From a checkpoint of a small mixture-of-experts model trained on Wikipedia: 4 picks a token, a sigmoid router.
Below are experts of layer 2 (counted from 0) of a mixture-of-experts language model. Rows are named router (the router's row for the expert), up (a neuron's input weights, with its number), down (a neuron's output weights, with its number) and show model dimensions 0-255. Each number is 50 + 15 x the weight over its row's rms, rounded and kept within 0 to 99.
Before each expert's rows: "gets" lists some tokens that make up at least twice as much of what it gets as of all text; "comes before" lists some tokens at least twice as common just after its tokens as in all text. This comes from a sample of Wikipedia text that the model never trained on. Tokens count by the router's weight.

# expert 59
gets: "-", " List", " Location", " Total", "See", " Date"
comes before: ":", " |", " also", "==", " •", " =="
router:49 23 58 16 36 69 31 37 66 46 64 59 45 51 16 42 61 46 74 69 39 64 44 55 57 44 66 30 49 39 19 43 37 40 48 43 63 60 53 53 60 52 61 49 54 43 56 71 10 62 36 60 66 51 51 47 64 43 59 47 62 38 41 15 46 76 07 64 34 35 55 22 61 56 44 69 40 61 45 54 60 30 83 53 43 75 38 44 53 63 49 75 62 32 43 49 77 52 56 50 37 63 37 55 45 25 39 79 33 45 55 59 17 57 21 68 39 51 53 16 62 37 51 52 49 66 29 62 54 36 47 34 34 29 44 62 41 44 45 45 36 14 88 55 45 74 27 74 47 68 34 41 67 44 48 53 72 22 49 32 49 54 39 57 46 30 46 61 38 83 31 32 66 32 61 57 62 53 28 43 44 67 30 41 30 52 57 48 52 50 49 36 62 26 46 65 69 25 69 55 57 40 38 58 44 63 58 48 16 51 29 64 64 36 49 60 40 18 40 50 29 64 49 47 62 68 39 45 64 41 70 49 44 53 54 35 61 55 54 52 65 39 28 52 53 61 54 32 80 51 77 54 64 48 77 56
up0:73 55 34 56 30 64 61 17 33 67 39 69 44 54 60 54 44 32 50 78 62 60 68 52 15 70 54 44 50 79 30 75 44 71 69 56 16 74 69 61 67 00 30 62 50 48 32 40 65 41 50 39 59 38 60 32 62 36 53 33 52 25 46 32 54 33 45 44 45 26 36 61 44 35 49 61 32 52 54 52 75 23 42 31 85 42 52 64 27 45 45 28 63 27 43 33 64 79 46 65 52 59 51 44 34 54 43 50 72 38 52 77 47 49 64 40 33 40 50 47 45 56 21 30 66 64 43 37 35 63 32 30 52 39 38 48 46 44 74 32 55 43 36 55 72 88 25 37 63 35 60 64 48 36 57 59 38 69 49 58 54 55 62 43 53 60 35 50 36 85 51 57 27 84 34 49 63 51 38 40 71 71 38 62 38 42 57 74 41 66 26 85 69 40 46 41 48 61 49 36 49 50 56 55 49 33 67 29 49 83 53 56 51 47 46 62 30 51 21 42 42 36 63 39 51 71 41 27 46 66 53 46 45 54 34 83 55 39 41 53 35 29 44 39 59 36 45 61 55 57 53 58 61 43 72 51
down0:46 42 65 39 22 49 39 50 53 52 56 64 40 48 26 27 44 76 39 52 60 46 58 14 44 73 45 57 51 44 50 39 37 42 84 48 55 52 16 58 69 60 41 30 58 36 80 63 61 27 63 54 56 28 59 30 61 56 43 42 58 72 64 37 46 46 47 79 39 27 54 64 48 42 59 77 62 60 91 42 30 43 40 52 63 62 51 39 22 27 43 46 83 41 55 28 60 58 31 63 71 40 77 61 57 54 33 49 62 70 34 45 47 19 67 40 52 60 61 50 67 53 78 55 42 31 54 41 29 19 44 65 63 29 48 45 45 25 36 53 63 48 59 28 50 36 80 59 55 49 40 67 60 59 63 40 58 56 85 89 51 63 62 50 51 45 65 47 43 58 45 25 38 47 38 53 39 43 50 24 20 62 55 49 45 77 53 37 51 53 51 50 31 56 64 68 52 81 30 45 40 34 46 39 30 41 22 39 46 32 30 80 82 61 68 48 28 62 81 44 53 65 66 41 31 50 53 38 39 38 47 51 70 68 76 60 60 51 45 70 38 58 57 38 57 34 63 56 22 41 67 58 57 50 48 21

# expert 56
gets: " |", ".", ";", ":", " that", " –"
comes before: "\n", " ", " The", " He", " USA", " In"
router:46 41 81 36 49 76 35 45 47 65 68 33 46 56 44 37 47 58 64 31 61 89 55 56 34 87 72 55 54 38 50 42 60 73 34 60 51 62 72 85 53 53 48 22 30 24 36 59 30 21 51 46 69 66 60 44 39 64 61 52 77 53 37 32 54 60 68 48 52 22 71 52 46 26 43 48 42 64 52 62 64 47 31 63 64 41 51 66 53 18 39 63 75 49 36 62 22 51 45 35 32 23 57 25 46 19 47 48 43 29 48 30 40 66 11 37 50 57 91 44 49 56 59 50 40 32 34 47 86 32 38 56 50 50 37 51 73 45 56 44 35 42 70 18 47 41 55 59 31 71 67 23 45 63 66 61 42 39 45 35 60 59 57 70 36 51 42 62 68 46 71 34 38 47 42 55 47 65 58 64 35 63 27 51 56 39 58 40 49 51 68 76 67 50 56 44 42 45 74 47 57 41 56 48 35 50 28 63 31 75 42 74 61 54 39 42 68 29 32 33 42 54 61 35 28 17 20 64 33 65 73 69 54 70 26 51 28 41 53 50 59 50 58 54 45 41 71 55 57 46 34 37 41 53 53 61
up0:26 54 76 54 41 51 52 49 92 54 58 52 47 40 34 50 48 39 68 63 70 61 48 57 60 67 42 47 37 68 77 62 31 54 52 32 51 30 70 22 75 56 59 40 48 39 65 69 78 34 78 19 41 62 44 33 71 79 45 47 56 79 55 40 37 74 66 40 69 55 45 75 42 32 42 37 44 55 48 54 56 35 29 53 24 25 46 39 32 50 57 76 59 55 36 63 60 80 80 58 62 54 40 24 68 48 64 33 54 58 56 36 48 53 43 48 19 57 59 49 57 34 64 21 36 24 54 65 34 54 67 24 60 79 68 48 66 49 45 32 29 46 44 59 51 39 74 49 58 31 64 05 40 26 32 47 43 50 65 65 66 60 75 33 26 34 51 61 48 68 40 63 51 39 34 63 36 54 54 26 57 55 29 78 62 47 59 58 71 42 55 44 61 57 85 50 51 52 72 62 37 41 29 59 34 52 62 61 28 53 34 55 39 68 22 70 45 36 44 53 53 52 54 55 61 46 29 48 43 58 69 41 41 47 68 49 47 45 46 85 46 63 57 30 43 61 58 55 78 78 56 40 25 31 52 43
down0:49 34 64 47 74 55 53 66 37 19 47 72 65 45 62 59 23 30 34 73 52 40 37 54 25 64 57 22 55 36 39 57 36 28 76 28 42 41 40 37 74 75 33 40 66 20 54 56 58 33 41 43 33 29 35 50 33 59 26 27 43 65 68 34 39 57 55 44 43 67 57 74 35 67 54 35 39 37 65 60 62 65 94 49 54 55 37 47 55 63 68 54 78 73 52 67 36 49 29 53 37 64 63 68 61 51 56 83 42 62 40 38 52 53 43 72 49 47 54 46 51 70 33 55 77 40 37 77 45 71 85 36 65 45 50 46 39 41 54 56 57 55 51 34 29 52 34 54 49 47 22 54 28 67 50 04 49 39 57 56 59 61 72 35 33 62 43 53 48 38 72 37 47 33 65 30 72 39 31 64 71 21 60 52 58 45 46 68 35 71 64 44 60 78 43 59 63 74 30 57 51 42 42 11 75 50 46 61 44 44 68 54 56 56 32 40 49 63 58 57 63 55 25 42 32 70 39 42 76 80 62 66 40 45 37 30 43 69 43 63 66 63 57 32 64 42 57 62 66 56 42 30 57 64 49 44

# expert 0
gets: "s", "ers", " team", " people", " States", "es"
comes before: ",", ".", " and", "'", " were", " in"
router:61 57 41 43 62 62 43 71 65 69 41 36 20 50 32 45 22 54 69 45 45 52 62 51 46 52 45 20 54 68 75 38 45 67 56 44 61 63 71 52 20 63 61 39 45 50 40 69 61 56 44 41 68 32 81 50 58 50 76 51 41 54 23 53 28 65 55 55 62 57 72 41 69 37 52 78 49 55 65 58 73 65 56 80 38 60 26 65 28 47 78 58 48 51 73 59 43 40 55 51 38 35 65 61 80 35 65 40 37 54 46 35 39 62 33 28 74 37 35 43 51 56 58 44 53 48 47 63 66 67 31 58 49 55 44 61 63 27 61 52 55 59 29 62 55 62 67 49 27 30 57 57 26 34 52 51 53 45 75 61 57 59 70 73 40 47 35 73 54 61 53 56 58 55 28 71 65 95 31 44 35 64 58 75 66 67 30 35 62 55 22 24 71 58 39 68 43 34 74 18 39 53 83 45 45 59 37 70 56 58 50 48 49 67 43 54 28 38 47 65 33 54 23 67 12 33 54 57 55 54 59 55 58 75 16 39 42 47 52 48 59 41 57 39 86 50 71 33 50 17 20 43 42 60 64 56
up0:29 61 70 71 44 47 36 19 28 39 21 19 86 42 72 59 34 49 66 58 69 50 31 36 63 33 36 75 59 30 55 57 42 38 38 48 62 53 35 58 47 58 39 42 49 54 69 61 39 73 38 44 15 44 52 53 47 49 28 64 63 81 59 32 47 47 51 59 56 39 64 33 55 50 36 56 60 35 21 40 49 93 42 20 34 61 51 61 48 57 48 54 73 75 68 23 19 43 57 46 62 87 59 65 49 07 23 51 29 23 48 39 46 15 55 45 46 65 59 43 38 47 48 32 54 34 41 40 35 42 50 62 30 52 33 60 41 56 40 57 77 80 56 58 51 45 59 42 57 56 57 52 63 66 31 53 42 36 62 63 43 69 48 24 56 45 65 60 93 36 37 70 53 55 54 59 38 40 35 34 54 40 44 40 56 51 50 55 42 41 46 64 54 63 42 29 58 66 59 60 47 40 45 65 68 71 57 28 49 69 34 43 46 68 16 24 30 62 59 74 37 53 48 33 57 82 44 69 67 55 54 65 54 58 68 76 47 46 71 38 66 39 64 59 43 47 40 58 66 70 44 61 48 47 74 72
down0:46 57 59 69 70 47 35 45 49 54 56 73 28 58 36 44 56 77 27 46 51 19 40 54 50 77 52 48 59 60 45 45 57 39 49 64 33 45 45 29 54 56 43 55 41 55 25 30 74 33 40 49 54 38 69 43 58 59 50 31 52 44 45 79 41 48 58 39 20 26 31 44 51 40 46 34 33 39 45 51 59 28 47 60 64 24 76 16 63 50 66 51 33 22 47 57 70 50 34 62 32 46 72 49 36 68 53 60 47 49 93 58 55 35 32 38 65 51 37 62 28 66 65 47 39 50 57 67 54 64 42 55 39 60 52 45 45 37 75 64 42 54 66 65 56 34 51 37 55 29 35 29 35 60 69 52 48 68 57 42 60 72 64 63 57 72 46 64 77 49 45 53 48 30 23 30 54 63 54 66 22 34 34 71 53 62 49 32 60 34 47 37 89 49 70 50 64 32 58 47 59 57 64 38 56 71 46 75 22 70 62 77 59 26 76 56 45 69 55 53 75 38 26 35 57 46 99 79 41 47 25 55 55 59 52 46 42 54 37 45 35 38 40 18 65 21 49 36 34 38 53 53 27 50 37 39

# expert 19
gets: " |", " 0", " 2", " 3", " 4", " 5"
comes before: " |", "th", " 0", ";", " years", " 1"
router:73 25 67 60 66 85 35 59 42 58 60 32 46 71 24 37 30 40 68 45 49 59 39 59 14 59 40 30 46 34 30 61 47 22 69 46 53 43 35 34 54 70 78 63 39 12 48 31 30 56 47 47 35 54 43 49 43 59 60 30 49 59 32 50 63 78 47 46 66 62 45 49 60 55 56 61 41 69 48 67 56 48 49 66 47 37 21 53 69 42 37 54 47 58 74 63 48 77 61 28 40 50 63 47 59 25 42 42 53 64 36 68 42 47 51 33 48 57 34 33 61 19 34 38 46 31 55 59 43 37 53 73 53 66 42 51 62 68 33 73 55 44 70 41 77 52 51 64 72 80 47 49 10 80 39 60 42 45 42 55 75 44 56 53 33 43 63 43 65 27 49 31 52 84 41 62 46 61 55 43 41 25 16 82 29 79 39 46 55 39 63 59 50 66 31 48 56 39 71 37 46 47 46 52 17 49 66 48 25 80 44 39 59 60 73 41 50 27 60 56 38 28 55 47 56 48 28 63 54 52 25 82 44 55 31 60 70 39 53 23 61 32 48 59 29 54 73 54 50 28 46 41 29 42 36 62
up0:51 43 59 60 49 46 81 51 52 26 21 47 58 52 40 50 54 32 30 26 55 74 56 36 60 43 48 57 36 47 70 33 47 64 33 33 41 65 82 56 66 58 42 41 29 75 61 54 60 41 54 60 70 35 49 57 41 41 54 51 57 38 44 56 46 68 61 49 38 61 61 49 31 46 40 69 63 48 37 57 38 68 53 49 52 32 82 34 37 53 60 43 60 58 30 46 38 56 60 83 25 58 37 59 67 53 55 38 40 21 33 39 51 53 42 88 42 40 40 75 51 53 54 58 52 54 67 54 67 45 58 51 53 46 52 47 40 63 94 46 48 45 51 58 45 59 59 34 53 52 61 47 54 47 49 67 58 71 30 88 50 55 63 57 76 50 37 42 21 66 50 69 61 53 50 63 75 49 25 40 09 50 52 51 67 23 70 53 25 33 36 36 51 46 45 27 52 58 46 47 70 47 78 51 57 87 41 56 62 40 58 35 49 60 53 68 96 42 53 29 13 79 60 39 21 54 30 58 02 42 31 45 67 70 25 45 15 52 58 63 50 37 58 28 43 30 56 49 47 63 55 75 61 73 70 58
down0:75 56 54 52 68 50 50 45 66 50 65 81 36 48 62 55 47 26 35 51 49 53 41 24 58 10 61 58 60 26 50 59 45 32 36 55 52 25 20 83 45 46 30 30 82 55 40 47 64 48 72 53 32 74 38 68 53 60 49 20 66 59 90 44 44 27 58 71 76 61 45 41 59 54 29 40 58 99 37 28 35 29 39 52 29 58 79 49 67 66 51 52 70 54 51 43 29 20 55 63 56 67 58 60 51 28 37 40 41 38 42 45 51 49 58 49 63 53 54 61 66 42 51 48 76 48 28 50 50 57 32 67 58 52 53 77 50 35 49 30 42 50 54 36 60 53 77 44 49 09 63 57 52 52 55 71 49 51 57 87 20 67 45 92 57 78 70 52 68 61 52 36 70 56 30 62 71 57 42 61 45 32 36 40 53 29 57 47 28 48 44 55 46 58 50 25 60 57 39 58 37 41 54 51 39 68 37 23 64 67 56 52 46 54 47 34 24 62 60 64 58 79 60 45 76 47 45 45 48 57 59 29 39 52 59 31 25 48 33 51 76 32 61 46 52 35 35 57 54 55 31 48 49 44 46 49

# expert 10
gets: " he", " He", " member", " who", " him", " she"
comes before: " of", ".", "s", " was", " in", "'"
router:64 56 68 28 37 49 30 57 70 49 52 21 41 34 12 51 42 67 65 48 61 72 50 56 31 38 51 57 48 25 50 24 61 62 58 50 59 62 53 50 29 44 31 58 38 44 50 79 25 57 58 53 65 65 65 73 75 43 32 50 64 54 68 27 32 38 44 53 35 48 43 38 50 45 53 63 44 57 25 45 79 38 40 45 23 79 54 52 47 60 46 68 83 64 99 24 16 55 31 37 32 40 49 49 69 42 36 40 24 33 46 52 44 61 52 43 73 62 35 39 56 54 38 39 23 44 72 61 41 65 52 43 62 38 55 54 64 40 65 66 69 24 40 38 62 61 41 55 43 46 40 54 46 44 32 52 71 50 51 60 50 60 45 81 32 61 73 56 65 40 77 54 62 45 09 42 55 93 33 39 32 27 48 68 52 58 38 27 64 34 64 48 57 45 46 48 44 44 69 59 59 51 63 64 56 60 44 60 56 73 49 44 39 83 50 22 49 45 59 73 34 47 40 47 55 62 59 69 66 71 79 44 60 76 50 42 30 37 61 30 64 13 60 40 73 66 40 63 51 65 45 66 41 49 57 54
up0:59 43 70 56 55 38 63 49 29 41 60 55 75 71 54 44 63 50 47 35 56 53 63 54 58 45 45 70 35 36 61 47 60 53 60 41 11 62 40 32 75 64 54 40 51 24 52 39 55 26 57 42 48 35 66 61 59 96 32 78 34 67 49 67 52 27 83 44 46 44 23 51 44 44 36 35 61 65 41 32 41 59 69 85 17 97 68 49 64 40 66 37 71 53 28 41 24 33 67 53 40 40 68 39 53 49 48 37 78 26 41 54 26 47 65 47 79 38 55 36 32 49 59 42 45 77 41 71 50 45 47 38 66 65 25 61 42 40 49 43 52 40 44 73 56 34 72 65 73 54 50 30 46 60 33 44 41 39 64 40 38 49 65 59 55 57 38 53 46 55 58 52 19 74 37 65 42 43 28 57 68 39 46 39 37 48 56 64 46 63 40 44 50 48 50 56 44 71 63 24 46 99 64 60 34 55 36 44 44 54 64 81 33 35 58 62 58 38 54 33 38 75 45 40 77 54 75 57 53 30 65 34 76 30 49 69 53 59 26 46 57 80 48 41 50 46 46 53 55 58 51 54 19 70 36 58
down0:55 45 57 53 52 39 62 70 38 71 66 58 41 53 57 40 50 64 35 27 61 64 52 56 46 51 37 64 45 39 28 07 54 46 43 63 62 38 49 57 49 55 66 50 54 77 71 86 58 55 56 42 49 68 37 36 54 55 60 32 43 55 32 45 51 35 49 41 94 54 42 31 56 79 53 47 01 67 59 51 69 47 41 44 71 10 24 40 58 54 57 65 46 45 66 67 45 48 56 50 52 67 44 57 21 56 38 46 45 56 59 50 21 40 18 53 38 70 13 53 30 30 35 60 58 55 45 63 89 47 49 56 45 35 47 36 60 48 45 64 30 37 90 61 38 37 32 51 41 45 76 28 34 50 70 55 38 55 28 56 42 92 42 46 43 55 51 61 58 58 29 49 74 16 64 45 57 47 52 33 57 50 36 46 63 71 27 37 41 49 62 75 72 10 50 41 49 52 48 54 57 52 38 35 41 64 29 48 65 20 52 58 67 59 20 39 47 54 07 53 57 70 79 45 41 34 56 51 49 46 77 53 71 67 63 62 45 32 54 34 39 63 62 36 63 61 48 52 43 50 53 45 55 33 63 60

# expert 44
gets: " |", ";", " /", " 1;", " 0;", " 2;"
comes before: " ", "\n", " 1", " 0", " 2", " 3"
router:51 36 48 52 43 77 44 48 50 57 62 36 47 62 36 40 54 58 53 46 41 54 52 60 34 99 65 46 51 23 38 58 20 57 43 45 57 58 36 59 47 58 55 23 34 22 30 56 47 65 62 26 41 78 58 41 49 28 45 51 63 56 24 48 59 79 50 46 59 35 44 37 41 68 46 59 41 79 83 77 61 56 39 71 53 43 12 35 52 53 40 99 64 49 60 55 48 57 56 42 55 17 26 14 58 29 58 49 42 41 31 64 35 53 28 35 35 76 49 46 45 25 45 31 15 41 26 80 50 30 40 58 34 39 54 56 38 57 55 54 54 19 55 30 42 40 44 73 56 85 51 26 05 57 54 72 37 28 41 30 42 47 64 48 40 44 35 37 76 50 46 04 66 53 32 50 60 72 35 54 56 45 59 70 62 45 39 46 58 53 51 58 43 62 44 57 61 44 73 45 53 67 65 35 35 40 41 61 50 73 52 59 50 47 43 51 39 32 52 32 34 64 39 36 63 65 57 50 67 42 53 51 61 60 31 39 36 55 60 73 72 45 48 37 65 54 51 61 47 49 39 35 49 44 59 37
up0:46 36 49 36 36 74 76 55 24 31 40 60 45 93 57 55 43 43 83 53 59 70 45 67 49 69 53 48 38 37 72 48 41 29 27 30 43 25 56 48 39 62 38 39 38 52 26 66 47 40 50 87 42 57 18 53 51 36 34 59 44 69 80 51 65 61 55 52 61 55 32 49 83 52 26 32 54 78 61 39 51 26 41 69 33 44 72 26 33 39 46 67 46 45 50 42 59 21 57 55 60 61 44 65 34 53 53 65 44 65 39 61 44 49 23 67 74 39 76 55 30 21 21 36 71 33 45 69 51 48 57 64 48 66 18 41 82 65 44 38 79 61 15 50 34 67 53 49 41 68 49 33 17 19 63 49 58 33 65 44 25 30 67 30 49 62 70 37 39 57 62 57 63 42 38 58 56 31 46 45 66 44 57 60 62 44 59 39 57 39 75 44 70 40 43 61 49 50 55 61 33 43 32 53 31 45 40 38 43 62 75 52 22 45 58 39 46 52 62 86 78 58 59 42 53 21 64 52 52 62 45 54 57 49 48 45 58 41 50 48 39 72 42 22 45 49 59 44 85 54 62 54 51 50 61 66
down0:50 33 68 60 44 31 46 41 65 43 52 69 74 57 51 44 66 64 36 44 62 25 75 48 56 61 92 44 23 64 63 34 48 64 39 51 41 49 44 55 57 62 23 53 76 09 32 44 50 50 53 46 26 72 54 22 48 48 80 41 43 53 36 37 25 47 03 46 09 49 46 61 72 74 47 50 47 76 72 60 59 65 65 43 22 45 48 33 34 36 17 25 67 68 58 40 37 37 72 54 72 66 50 42 70 54 39 75 59 29 57 57 29 60 51 55 54 35 66 57 36 56 82 61 56 81 45 50 66 33 46 81 72 38 29 32 37 49 63 50 85 44 47 48 51 57 70 30 41 58 61 52 49 56 48 60 64 39 46 39 47 28 67 81 61 60 46 39 55 56 41 58 50 59 70 28 32 40 63 51 40 75 53 37 50 43 36 13 64 69 65 72 81 68 41 59 53 51 31 34 56 51 27 61 37 38 57 52 52 53 29 40 58 57 78 65 39 65 47 56 70 28 48 58 47 60 36 74 41 55 56 52 45 51 34 41 37 52 67 74 55 53 52 44 65 46 69 51 62 65 34 52 50 47 54 38

# expert 7
gets: " 1", " 2", " –", " September", " May", " November"
comes before: " |", " 2019", " January", " September", " March", " June"
router:51 54 75 59 58 55 49 43 62 28 32 75 27 69 33 68 44 49 60 26 67 57 56 25 32 76 79 44 44 59 44 45 33 43 63 29 32 41 72 59 35 52 43 49 24 21 55 59 25 79 45 36 55 47 48 39 65 56 54 36 54 32 48 63 47 66 55 36 62 38 31 23 69 40 46 59 53 46 74 59 62 53 46 39 68 20 24 52 54 60 48 49 67 50 62 14 53 41 63 48 53 52 70 52 53 05 58 43 41 39 81 60 51 43 39 39 51 70 51 41 34 50 22 65 65 52 58 61 36 19 37 63 59 27 25 54 61 59 40 58 46 49 45 28 45 51 52 72 54 84 78 36 18 40 56 66 55 35 50 56 65 49 58 36 50 19 54 59 52 34 28 32 35 47 63 48 55 73 58 61 41 59 32 73 51 49 53 46 37 39 37 28 56 53 28 42 28 59 50 37 49 64 57 51 30 43 36 62 23 33 71 60 42 58 65 29 62 52 35 37 68 44 41 56 50 49 56 67 67 28 54 54 48 29 12 12 37 57 38 48 92 29 40 75 38 64 58 40 67 36 36 57 60 22 55 57
up0:71 56 64 32 68 59 60 33 46 56 55 47 31 58 28 61 60 36 59 47 73 46 28 46 52 33 36 46 58 52 29 42 50 53 57 29 46 59 44 53 48 51 55 44 70 43 32 54 32 87 45 65 56 18 21 53 57 22 48 31 57 69 74 50 43 43 46 49 62 47 60 40 10 32 48 00 54 75 47 53 57 35 51 48 62 40 43 49 49 35 47 34 68 35 41 49 44 50 64 67 44 50 54 58 41 43 70 49 46 31 34 49 41 26 48 39 48 34 52 26 74 37 74 39 39 38 32 25 49 33 68 52 35 33 64 62 44 42 25 24 44 43 42 50 47 59 69 83 54 28 67 56 56 62 62 49 57 68 52 39 38 67 46 68 94 59 57 79 86 47 41 34 37 31 51 82 57 63 45 77 58 47 39 05 59 45 53 49 49 79 59 34 87 45 46 35 53 35 32 48 50 31 58 28 25 44 82 33 50 43 50 38 36 73 42 52 57 49 61 66 68 64 48 48 46 59 56 66 41 52 47 45 53 48 56 64 39 32 27 80 08 44 56 42 57 67 36 43 41 72 48 64 53 47 59 30
down0:72 59 81 46 82 44 47 40 59 55 71 39 52 60 29 52 49 50 48 43 60 73 43 55 63 49 38 47 79 32 84 42 71 36 44 50 96 40 32 43 24 25 44 58 38 42 60 74 55 39 55 55 66 54 45 61 52 85 70 45 53 71 61 28 47 57 38 69 70 56 47 54 46 66 36 50 67 31 77 36 50 07 54 59 78 64 33 53 40 34 50 67 29 54 37 48 52 52 32 35 60 47 67 52 60 36 57 60 48 61 58 35 42 47 70 55 21 37 45 71 55 45 37 45 53 73 61 50 67 57 33 40 80 38 27 44 58 37 57 62 47 50 29 70 65 47 67 41 52 88 79 48 37 31 54 56 42 34 67 43 22 41 77 33 70 64 46 46 60 41 52 28 45 49 53 57 80 42 50 43 38 60 43 51 52 58 70 48 33 44 78 71 57 49 62 36 75 47 69 60 62 59 44 53 25 89 51 66 46 55 49 39 45 63 27 44 43 65 39 43 44 34 11 59 42 56 49 44 23 67 66 64 73 52 41 44 53 21 61 78 30 54 43 71 24 55 46 63 52 79 30 60 52 39 61 48

# expert 16
gets: ":", "=", " name", "·", " age", " Born"
comes before: ":", " \"", " JPL", " 1", " UTC", "ed"
router:31 57 35 55 60 77 71 37 56 64 47 27 56 74 31 31 58 42 77 61 51 57 33 58 34 21 58 39 64 32 23 51 34 34 48 60 47 39 30 55 71 42 51 44 48 56 29 53 49 73 41 55 48 56 66 40 85 70 65 43 39 26 52 44 50 44 17 59 48 48 39 39 50 52 34 31 40 71 56 35 53 61 76 49 38 61 48 37 33 76 77 50 46 25 59 56 36 64 66 42 40 41 49 52 64 22 47 44 48 39 44 73 30 69 35 69 63 55 49 41 64 36 41 55 48 57 47 65 75 55 39 27 20 44 51 89 38 27 59 31 61 28 84 62 63 60 40 67 37 76 72 29 33 46 63 45 50 24 48 42 48 35 53 76 56 42 66 27 50 68 43 28 47 51 56 44 41 81 37 58 50 56 29 47 47 36 82 53 66 29 51 61 50 39 59 85 64 26 39 42 46 35 30 40 49 47 53 33 39 22 55 64 72 49 54 45 25 60 41 74 81 47 08 67 45 61 29 53 52 28 71 35 56 44 62 57 50 46 42 53 67 57 46 20 50 45 66 27 58 48 32 49 28 33 57 45
up0:38 43 27 60 25 45 21 32 46 47 43 41 40 60 39 67 57 41 64 49 65 15 67 75 58 51 42 51 39 18 29 29 56 65 39 43 72 78 57 32 46 41 71 38 50 27 50 82 50 51 60 33 59 33 56 41 70 67 45 44 66 45 50 33 67 54 61 50 46 43 44 65 57 55 35 46 52 72 40 56 47 59 71 47 49 63 76 61 45 86 32 56 45 49 60 57 22 72 46 18 53 48 64 42 63 67 45 76 31 34 47 53 45 37 64 46 31 59 66 43 42 49 37 47 30 30 53 48 56 31 26 41 21 54 24 30 38 38 47 40 34 37 55 45 52 72 43 48 57 47 58 63 41 39 60 52 48 22 49 37 59 27 36 18 47 54 25 64 64 40 60 78 56 78 73 50 71 44 46 42 17 28 45 57 54 80 65 38 46 46 55 66 28 48 57 66 62 49 22 47 47 61 68 52 33 63 51 85 51 64 66 29 35 37 35 49 47 60 50 42 38 54 45 33 21 75 49 66 65 28 66 80 67 57 65 30 44 70 69 46 62 38 63 45 92 30 75 68 46 43 63 37 45 26 62 47
down0:42 48 38 60 75 41 36 38 54 54 34 60 39 77 52 70 60 28 62 41 73 88 30 37 47 59 42 48 55 35 43 54 58 59 60 41 67 37 51 49 62 55 73 55 44 79 82 64 45 34 78 64 48 20 33 63 46 36 46 52 53 45 55 66 60 52 62 19 69 36 47 35 62 38 62 30 57 61 69 49 56 29 36 90 60 34 47 53 59 70 71 34 53 42 40 43 27 32 64 50 34 62 33 80 59 60 51 48 73 37 30 38 74 23 52 52 53 43 40 41 56 54 29 48 27 59 55 47 68 57 27 55 77 59 31 52 54 32 28 49 59 63 44 41 41 49 55 59 32 68 49 37 30 45 63 55 45 59 48 63 65 94 43 37 56 55 56 59 47 40 64 28 53 41 46 44 37 49 63 80 74 22 72 50 54 67 43 39 28 58 57 27 46 67 29 62 36 43 60 54 45 57 33 79 80 37 66 63 58 43 33 44 59 52 33 62 68 64 36 34 38 39 72 57 59 45 64 59 27 55 82 26 49 34 57 62 31 44 52 53 38 68 17 67 41 23 50 90 32 37 64 23 40 25 47 46

# expert 63
gets: " that", " which", " it", " he", " It", " is"
comes before: " was", " is", " he", " the", " had", " a"
router:86 51 80 49 45 52 52 65 73 56 32 34 13 60 28 37 46 87 58 21 38 73 65 70 37 49 66 56 43 46 57 64 93 63 40 48 50 52 64 55 36 41 62 25 53 39 57 58 57 53 72 41 36 71 59 56 84 43 80 30 40 19 28 43 66 41 65 54 62 44 74 26 38 53 61 53 32 77 49 62 48 68 55 36 60 50 32 65 35 38 54 42 60 66 43 29 30 44 46 86 58 56 56 49 47 31 38 63 74 54 35 44 49 67 55 28 50 63 35 57 40 45 47 40 61 79 39 81 56 52 46 70 62 52 74 58 56 37 50 57 54 48 46 44 48 65 43 74 18 57 57 21 44 40 59 51 45 57 62 48 59 27 50 63 31 27 51 44 55 54 47 52 47 36 31 52 51 71 54 55 35 26 42 63 57 61 20 33 61 53 31 46 49 50 69 44 36 46 44 36 36 62 69 45 50 58 67 57 55 59 42 76 40 56 47 38 33 46 32 51 29 49 22 56 57 40 37 55 74 53 85 76 51 56 24 68 50 43 66 81 40 46 60 23 45 38 70 10 75 64 38 67 44 30 53 56
up0:52 37 15 41 39 34 55 83 34 47 69 65 30 42 40 68 31 33 57 47 47 70 61 46 35 32 99 57 79 62 35 57 42 19 45 44 51 38 31 41 26 56 57 68 22 52 40 45 63 61 37 43 54 43 59 34 61 38 60 44 50 53 76 63 38 69 57 90 65 54 53 56 62 48 19 60 53 37 25 62 41 48 42 59 15 64 44 47 27 62 53 60 49 44 88 52 59 38 55 54 77 54 61 46 52 40 56 57 71 68 37 57 44 57 27 63 55 37 69 34 25 64 45 65 62 74 64 31 42 69 48 55 54 43 62 57 33 68 78 42 56 87 58 22 48 33 37 51 41 66 36 47 71 46 23 62 79 58 40 80 72 37 62 58 64 63 42 59 37 59 60 54 37 54 52 51 39 54 55 40 43 59 47 39 56 69 39 57 53 47 25 65 38 26 50 70 42 65 68 50 46 41 77 36 30 35 48 75 40 41 57 53 62 28 45 18 46 73 65 45 40 31 58 38 76 54 31 36 54 42 31 55 72 36 56 51 59 47 19 53 33 65 39 55 84 37 56 60 50 34 43 38 62 38 54 24
down0:14 44 54 46 68 62 38 27 43 69 36 53 58 75 35 59 38 44 51 54 50 51 29 69 73 64 25 70 37 38 31 34 00 46 57 25 50 76 56 59 50 28 66 51 66 52 66 45 57 54 40 46 50 27 64 55 34 21 19 51 62 71 32 88 34 64 18 60 43 42 41 67 58 43 65 49 66 56 55 29 47 31 48 37 63 65 52 66 75 51 30 43 63 31 66 56 46 56 56 44 58 48 58 62 37 66 68 61 53 43 47 33 67 47 72 57 40 50 58 51 32 52 57 48 49 44 28 51 54 33 56 09 36 50 55 62 52 51 79 55 47 40 39 68 51 53 45 43 55 46 63 72 40 80 72 72 42 65 65 57 73 46 61 26 51 68 58 56 47 36 41 38 53 64 44 43 53 20 40 67 51 63 38 39 45 32 55 42 48 32 51 23 36 60 43 42 14 66 49 26 35 51 36 60 48 46 56 46 65 54 55 33 47 71 56 72 54 36 36 25 55 49 65 45 46 59 48 81 58 99 51 24 37 53 84 19 70 43 59 49 55 75 46 60 48 63 31 68 53 47 61 44 67 42 20 75